{
  "num_hidden_layers": 8,
  "hidden_size": 192,
  "n_experts": 96,
  "experts_per_token": 2,
  "d_expert": 144,
  "d_shared_expert": 0,
  "hidden_act": "swiglu",
  "moe_layers": [2, 3, 4, 5, 6, 7],
  "router_score": "softmax",
  "normalize_top_k": true,
  "routed_scale": 1.41,
  "balance_loss": 0.0126,
  "balance_bias": false,
  "router_noise": 0.3,
  "init_std_router": 0.0324,
  "lr_router": 0.00262,
  "vocab_size": 32000,
  "norm": "rmsnorm",
  "norm_eps": 1e-05,
  "tie_word_embeddings": true,
  "optimizer": "adamw",
  "learning_rate": 0.00185,
  "beta1": 0.9,
  "beta2": 0.99,
  "batch_tokens": 131072,
  "max_seq_len": 1024,
  "train_tokens": 840100000,
  "max_steps": 6410,
  "dataset": "wikipedia_en"
}
Below are experts of layer 4 (counted from 0) of a mixture-of-experts language model. Rows are named router (the router's row for the expert) and show model dimensions 0-191. Each number is 128 + 32 x the weight over its row's rms, rounded and kept within 0 to 255. Numbers have three digits each.
After each expert's rows: a language model's description of what the expert responds to. This comes from a sample of Wikipedia text that the model never trained on.

# expert 20
router:111097142095129107171169112156125151194097118188115169075072123068105124172087110129116106088138164128148114083162057146148097125150185130129122186150119150080120163131109202125166176078133121101118136161111146087149121167176127135097137125128091134125119179149178140132125136187123166107115177089122140139089099146111103106092117119129136090128108154104159106127152112075143112107149110169178132095173102156144128107093139098157238090167145187214105196161176105112109127110162134130224141144137189076118191128134116109130110066121113135113103149123121180126095115139087128155
What it handles: Closing parentheses

# expert 18
router:121109088114074185119177195117138107068086119146131196082138140119117155144089114184124123144089165141158149095122075133178140191123154146137104071087097122055134157186107180158158176136198138108127144106094151095141130124111181070099152121174120130092127113085077128133156155176167149116097078113128141130133115140091123157205074080130088099120128142143116115120184181150103146105148075096121144143153138132131140123075146121136058143170136141087140110134137139065110096090108114129137149212131150100125199148152090138182115117116151140096146167122108170075129189122129129067
What it handles: Spatial-temporal prepositions

# expert 9
router:137114137165139114097048115070110085145166118000172133119181075195147139153174123150179132106127140099101117123114207112149138148067110080158145178140101161145176147097170093143070139114114111117099129175145131149134166158148144121132106117135175167104139149103166118139150138104074119126167116164129141164136097143171090090143172155189122124099118118109138118115140111199151103117132099127142149087180091079091095104139098144121167134152113127119124137096094122073103130152153146127177125142089168137132072163153168145162129200117140140132133063114162043092134140130157112170
What it handles: Latinate word endings

# expert 54
router:116159110105117125060066078126081134146137081067164075154115072123052125104152067122107151112127141150086145134141130145176145051164106137154223131134136111125090136044108101175112088118068122125146097099147097178178158116097098170135066125131070133095033155118116134148059121173181099111124177120146162075106115185144152126089122138092121152120112166136150140137167142138141165134100151152054153097143134163140091108173134140117108125166121162092162108148148123083151118127126119130117139163105117094164073077134090144102108164186110174137128132138152103141096123151146176136
What it handles: Technical head nouns

# expert 29
router:128065156079091072114109135073134098120165116065140109133106139085119146069105114076119161121172145131154126067138105154165177079154204116142113096096150128100196092081131156159082160100099131152174137127103099137135122158155129176154093168129123081111163104170054116145146118124147114074145149079124074126103166084185124178116102066151162174132118114156135087144109073109107103161192074112134178114050114127140124152073144108116168106108128133108146053109130167048149146108127126142118106122120214104142086118110162151136145109107131137120130109075133102120092148072160130143
What it handles: Acronym letter pieces

# expert 1
router:117106107167192130122100137075119132096112104123136084164166161135130108185119124095160125146096131142071110189078111121080144150105139156145134081143139091093132097162134129123067135144136139126125069117155185145122099078117101094111159089147125111190169167155183152186131159108092097147143113183154143110109136106181066167165069197105145098100111067074068131125081167150115083158078125103172104149087165117107173106187070112109128088109120098135107129070093102165117138108141100102133128131130136147087113180172113191108177133125144100160184166152098118080158171076125132075
What it handles: Mid-word Latinate fragments

# expert 8
router:083113145157078088092106179141132121160076115021164101106123131120082143103165135145125110134083135141134154127134100083192126078108172134163176133100120127111123122103119088106098126082090110163120143112148096110155144129102163159108078139082099197099215127149125190151125101137142150084128177127132111163165126122109151110095107091131077173131175123099162097092107154165119156092130104128099129096139076120128092177074093138163147122159124102128103116122158095081137123161156105126131088169089219177101126049150113129129084208195085083158110115126146097109069143134186106129
What it handles: Units after numbers

# expert 5
router:155180096140162108114083118082083145091139096043109046152129078158107139141145131134098088121089096125121186170088155113128164097112152110157196135088077085176159150134161153131097063146145100101108145122191099153174165142122132177173125117094093097099056124145136141121125119118195154076133149108117118147119166159122137121067116132102107133124156174133096152137161159170160210131100089098094142086126060151161177141099162172122099115154173168128208126183112111115159137128144152137117165183147144130128058116116069155136143141142070138126105099110118090126165134124089134174
What it handles: Person role nouns

# expert 17
router:092113093143163192084128120129151084060129087193145118105131109135153133076082132150138098132112187125106090076085068162139100168180114168166106212131076135099105151144137157129127133111092145137119153092143136072158116082107152101147188116166107106086129068112127092100147117149097182141141140163181087151131071134088115121186203096114132137111144133119088119162085090105115120096168091104094113091175134150086119101110124174112128065103159116149084147204086187097151169149142122185143100115090112163153178135147176119099117121114131072120163145129134191094130091110081136131
What it handles: Relational prepositions

# expert 24
router:144119137178118167156109092104130084144140036086088139100118163138117137184100077083122156097116130109131103167144173072071143096109185099181103130139113150075149141137141162120128159085144086106120141188140152151188144129077080175131181162162149142157119139150135194133094086131131106106123100159142080146087110110197122102128140212204148118121149110106111126160115106139102111078178073123154115107090121111139098110128125093098130142086105150111168138142089115054137117120122162139150120151126146166155111152093141188180141089101207147148183183119141116154136120077047114088
What it handles: Mid-word suffix fragments

# expert 10
router:135135108142142160189142128101145144141145104144131128114091146107123110134093124126121124118102138168180112111208032135214119151115189152116230120116133137131131149158123149152170160143148143186098161082084174075116121119143142142128174132145222132092122117104180076114100131150129113171072079144141142184105119118078153112100099084105102111146060098095156168128186123106141070100100102165171181098067150103109148103105140174144081173095095129172118176166142116104176139150161086145057170144106133089142140116138138136098111098131107096139101151116143187117092114101160138160
What it handles: Opening brackets, quotes

# expert 22
router:156056147138124149112126118136147147143120179081119119077148166149157124092134119146139153117124150151104124155136120179109173071139094137118111109108177087075139133137121110122159152139149156069138158180103113163100121105109143123112102145155097202138122132175107169153115111149056168165142060105172147162147195138118114093148116140210144113122211144162100143109083078131088132127122106064204156109193176148171159124141138085197137138121089040099124093137080142107113144151075190116109199127166104132151136119104196101085122141113106152099091184134186137118138137157107137115
What it handles: Verb inflection endings

# expert 4
router:080145103136087168091096111091125145142097124176104103111154134165125120158145180119139140120152133104152129102135164142062107191138146108180026101120143075152134143116151109160136130175072133154156096110121112178135147123080122106153133118157184159075060082100157100113129128152132101133171109189158137071105097164078129100116124104104155096181169100130151145140124092111172080111156158124081152097137172095109129137134138132104162189088127107131153107125089040034080107090163125097117119130124064107149152084149143142142156160176151120096063140091157098214090148120139169126
What it handles: Table cell separators

# expert 26
router:126160130149144186085082121093139139148090114100123165108164155134139152120125134163136107124128163183122099126158127162155112125128093113153146117093144145147144126098128179167154095141113157117171106054112123190114110103133116142117118093206133180044041110084124088113092103174136102102151180174119189087095105174044135136151095092128105080176109119162166120142149139087191085172099124110072174103153139151109103125101128081138103182099134112090148082137116086064110093163166145092065167122084121123137164103189123098129122154153167166112106145117171130119072155147180179153
What it handles: Function words after names

# expert 7
router:155091082159201126125074131080150107132123114055139071139166141119201147120143118145209129097141129108100129142058194128124175192105155158138154117142181126093152115112139077152127113183106156127114115129174124148100108098079097169154111140178103162135184122086179130105077157108115122109161152111118149116092145127190098104164075145157132123178106148150092098074106078090162117116135116114147159172111148104128131121186103084081156118121105123096147097090073149104048064138185169108170115131144124160157103161156135168103143164143121097107152134097105075146161130081169086082
What it handles: Surname and placename endings

# expert 45
router:138096160172218092071070134123146141089135128146110066162119150189144155125115083118123139102130145116100108134126138134122145200097097128117100113126138128176166124164154137141110085146134122109147167110101103152148128183178182077151180158162184135111122128081128146103143137108135138061076105133115139111121118149192163155177136194091108122122159164133176121130075104135151149187122195129050156103144121132149090165073062176125063138103157136101090079168133200115181134148118157177020139142120124149132152134083162107113110157108148140070150128125123117118136074102108131123
What it handles: Sentence-final periods

# expert 57
router:151193117083152124111106151151106147185127104086151122113117123089131098093075092177110129135210130160144131062097229135089140074092126130144082088143166118173128124041122138189139077159105167169154130163138093128171162136120119102151142127068127095128056095113103131146114113114154118137102165103179119101094107129155145106099156121121153127118158115160127082118143152096111125188171130176100162168169127136155146103144173089099135127127147106100150020096115132082132087178105160075141133118098117108133041107134154151120157148191110159136078097127144106175109148163131179111
What it handles: Later words in proper names

# expert 58
router:153116081110125087158156140124150072098093100165142202061125120147099087115092136099148111096113181177165115131179071118166118133123143138151154077177143130077083130097126142078167160114159116099145105163099157089133153127143157158131085133156121122141165096163172105145109158173182121199141145096159090161145064150063128124176154105150178090135080102097162144131153127075139087093163079175199162102174130130125141150105153113160155125157148122156160145164177102067109142081112107182142175143141210120135186148162089160103101057142105113116138114098139166121097184124123113132
What it handles: Closing quotes, brackets

# expert 52
router:120088103119121090104074163087128138159096155108125151087172117115077086106089114152075161093155193169121133082224068115171154130148139123136076110093074077178191138072156160114128129157105122143166184116111118125169170153142132178134158138118103089082155134110116059146080127163162124126115158139166137132063154124146106120062172062162107152158104104132145079140142178081109149144165120166091167104123136126138148116108156070133160094104174094081141135140131087093067128101092155170104139160123103093110116100122138153152110132155122158135111112091157145090073168144213110160
What it handles: Numbers and numerals

# expert 62
router:126107164121200157073109172121152086137108111116099127136095149130139112169113148129141135122186074127106143120179209144147136147106105116106035108144105120109134130159094186141091147162149106129128150113138134129089152096095175110162133107170061105111136071085113130148178059149083111103100150169121108152175110156075154102182080098153077129114183112105101136140077095146191172169098138086124198106148152157158093130065125135118140089087086131119123089126162147173170099193105149086161157109117094124136183133173102082124148148113080104076100136148149146128091099112170200112
What it handles: Locative prepositions in/for

# expert 43
router:124111140176144096188104136152143107081144104182101132152151162134124175126145171143141134146140110120154122155076164139072131092066153115086188130158110170160148103163166092119122142115148155087099120126084142163105129165082158083094112124087067131131138150144167070107136193080125110192152162090079093134115184118122147162098091172176091133116131176127115094183056124111155133125115197148202161144149141072122158107089185100135119090171067109128103137138078161111095177152128168146038125100114147124087152137153141117174120154100149158145134109109144093153123142095105172048
What it handles: Clause-boundary commas

# expert 0
router:109085121066123163144144126123123144163075125146113203097142129089087163111131143129099108105015168150125129129171037153135068136142192152162150102110086123126173089125063183192139145077134145177120128158120104153191109162154150079093123164119151165085115165126142106179125139196150138133106149111152103105100077152139136069108169170142162106125098120112147139126148126097092112071140089163147118095171107152120152112091158095157142137127095114163120149122189115094181091114114083180156140148083169085154125120146096125162109071143140084146123137161141174097074139110116084182
What it handles: Markdown table rules, heading marks

# expert 23
router:098093169142060147180141161103176147150154144198135106144103090097099202090071109130146178122166087161169127115188078160124142069107120140138071081155149135081116086173139154109123169132145072172188132117205145045104111143118134183138168078163190206127092098102078105118163090164128138139164113095098133150117149142124123110158072193164101128139141110150133092126131168101132136137140149130084124138113097114114184090094153171152108149112113082080135124117143085098113109120106186134157071129109128141136097067140154139112118148100112132114158148116092151148148178078115145170
What it handles: Compound hyphens

# expert 30
router:114169126124160125136142064103118164107141135176094185107122124129119129112128137125104110095175137192127114080119081124180121157140144129149045126165112180146083128142132187130140208104142144173126140108063134057115093113092117170071091163137142141100091101129163134067168149164148166152114159117168148125139165134142081139102122101104149117098064098104116119101167095100134108141153060165188128155201159118177136130079140145155120122126104100116149181167154082135144141091170132214196144117154174111106214098145113088097068079139117114119124118135130168166069096121152145145
What it handles: Semicolons ending fields

# expert 21
router:148113117132129163157127120142171118131104116172147142109109096138162101122152106120131118134119168167098115120170080170129092144152165121116177177062067074075114127186093221102139155117150082185124144157106125149082098106138148091084165105108164199130125145077156128167124126155154142159091137131152164199123089089041078093133117123084100117160119119136152143126170106084151106108124211104136146117141126152112166123190142141176180194149150099157181150146130149085162146165124148188136112117095182120133213122096117122177139098157129104137118174148123201092160077122146105137
What it handles: Infinitive to, modals

# expert 13
router:109111093132125144122134148079201146146120124180162185075069072115043050097125117181130169145139150153160130130149047190112103152120159125125164149122108177118038158137094143115158133088142130148122151103104140097118087113146131202114089146188100132074109123183137139160189126150193156117097109133163087152140100071128077152107137145114152103139093152116172156120180123099132122080107154157161138134132139119132140144129086081102105142110112086120131203140152130122130165138099075156195135156101158100166087087133132168106087076111166139125118151159184181110101117129172153159
What it handles: Table cells, scores, punctuation

# expert 16
router:142148126090140150155158149176104113146114138020122095138110153164163129089110082144116149131129122095172121081117207115057105192113146091084154096122089121147088135074117046152120064112056189178135146109134086142144119141134149116131122112104165094104072144109118095099131133137109122133138155123116178082098151111094156158100124093119102111117118134134160088164154124111120114188109195176134123124143106138138129105199163107146139133134109110092173062110134114120099095169087143029151113121097122089168079156194170092095124154153156161118098081072138091128155101169122181144
What it handles: Name-initial pieces

# expert 31
router:092174133130129075069121155176134094151123114033172097168162124134096116147117123176135117125108102134162126154064218117162184073082171079165111091148161130116154087148135140163123116172116116113119118109160108108129159093135148110160124122075078094094082132106105131216093133111188119106122157088136159063113127147116150117059125126108100125154119158122115118116154112124125150110094137070091154148194110128161130183073134183138151102120124092167128119129117144100172097132108115154081169144077149085155075105069113147199151170176106164180080140102160072156109118129118162105
What it handles: Institution and event nouns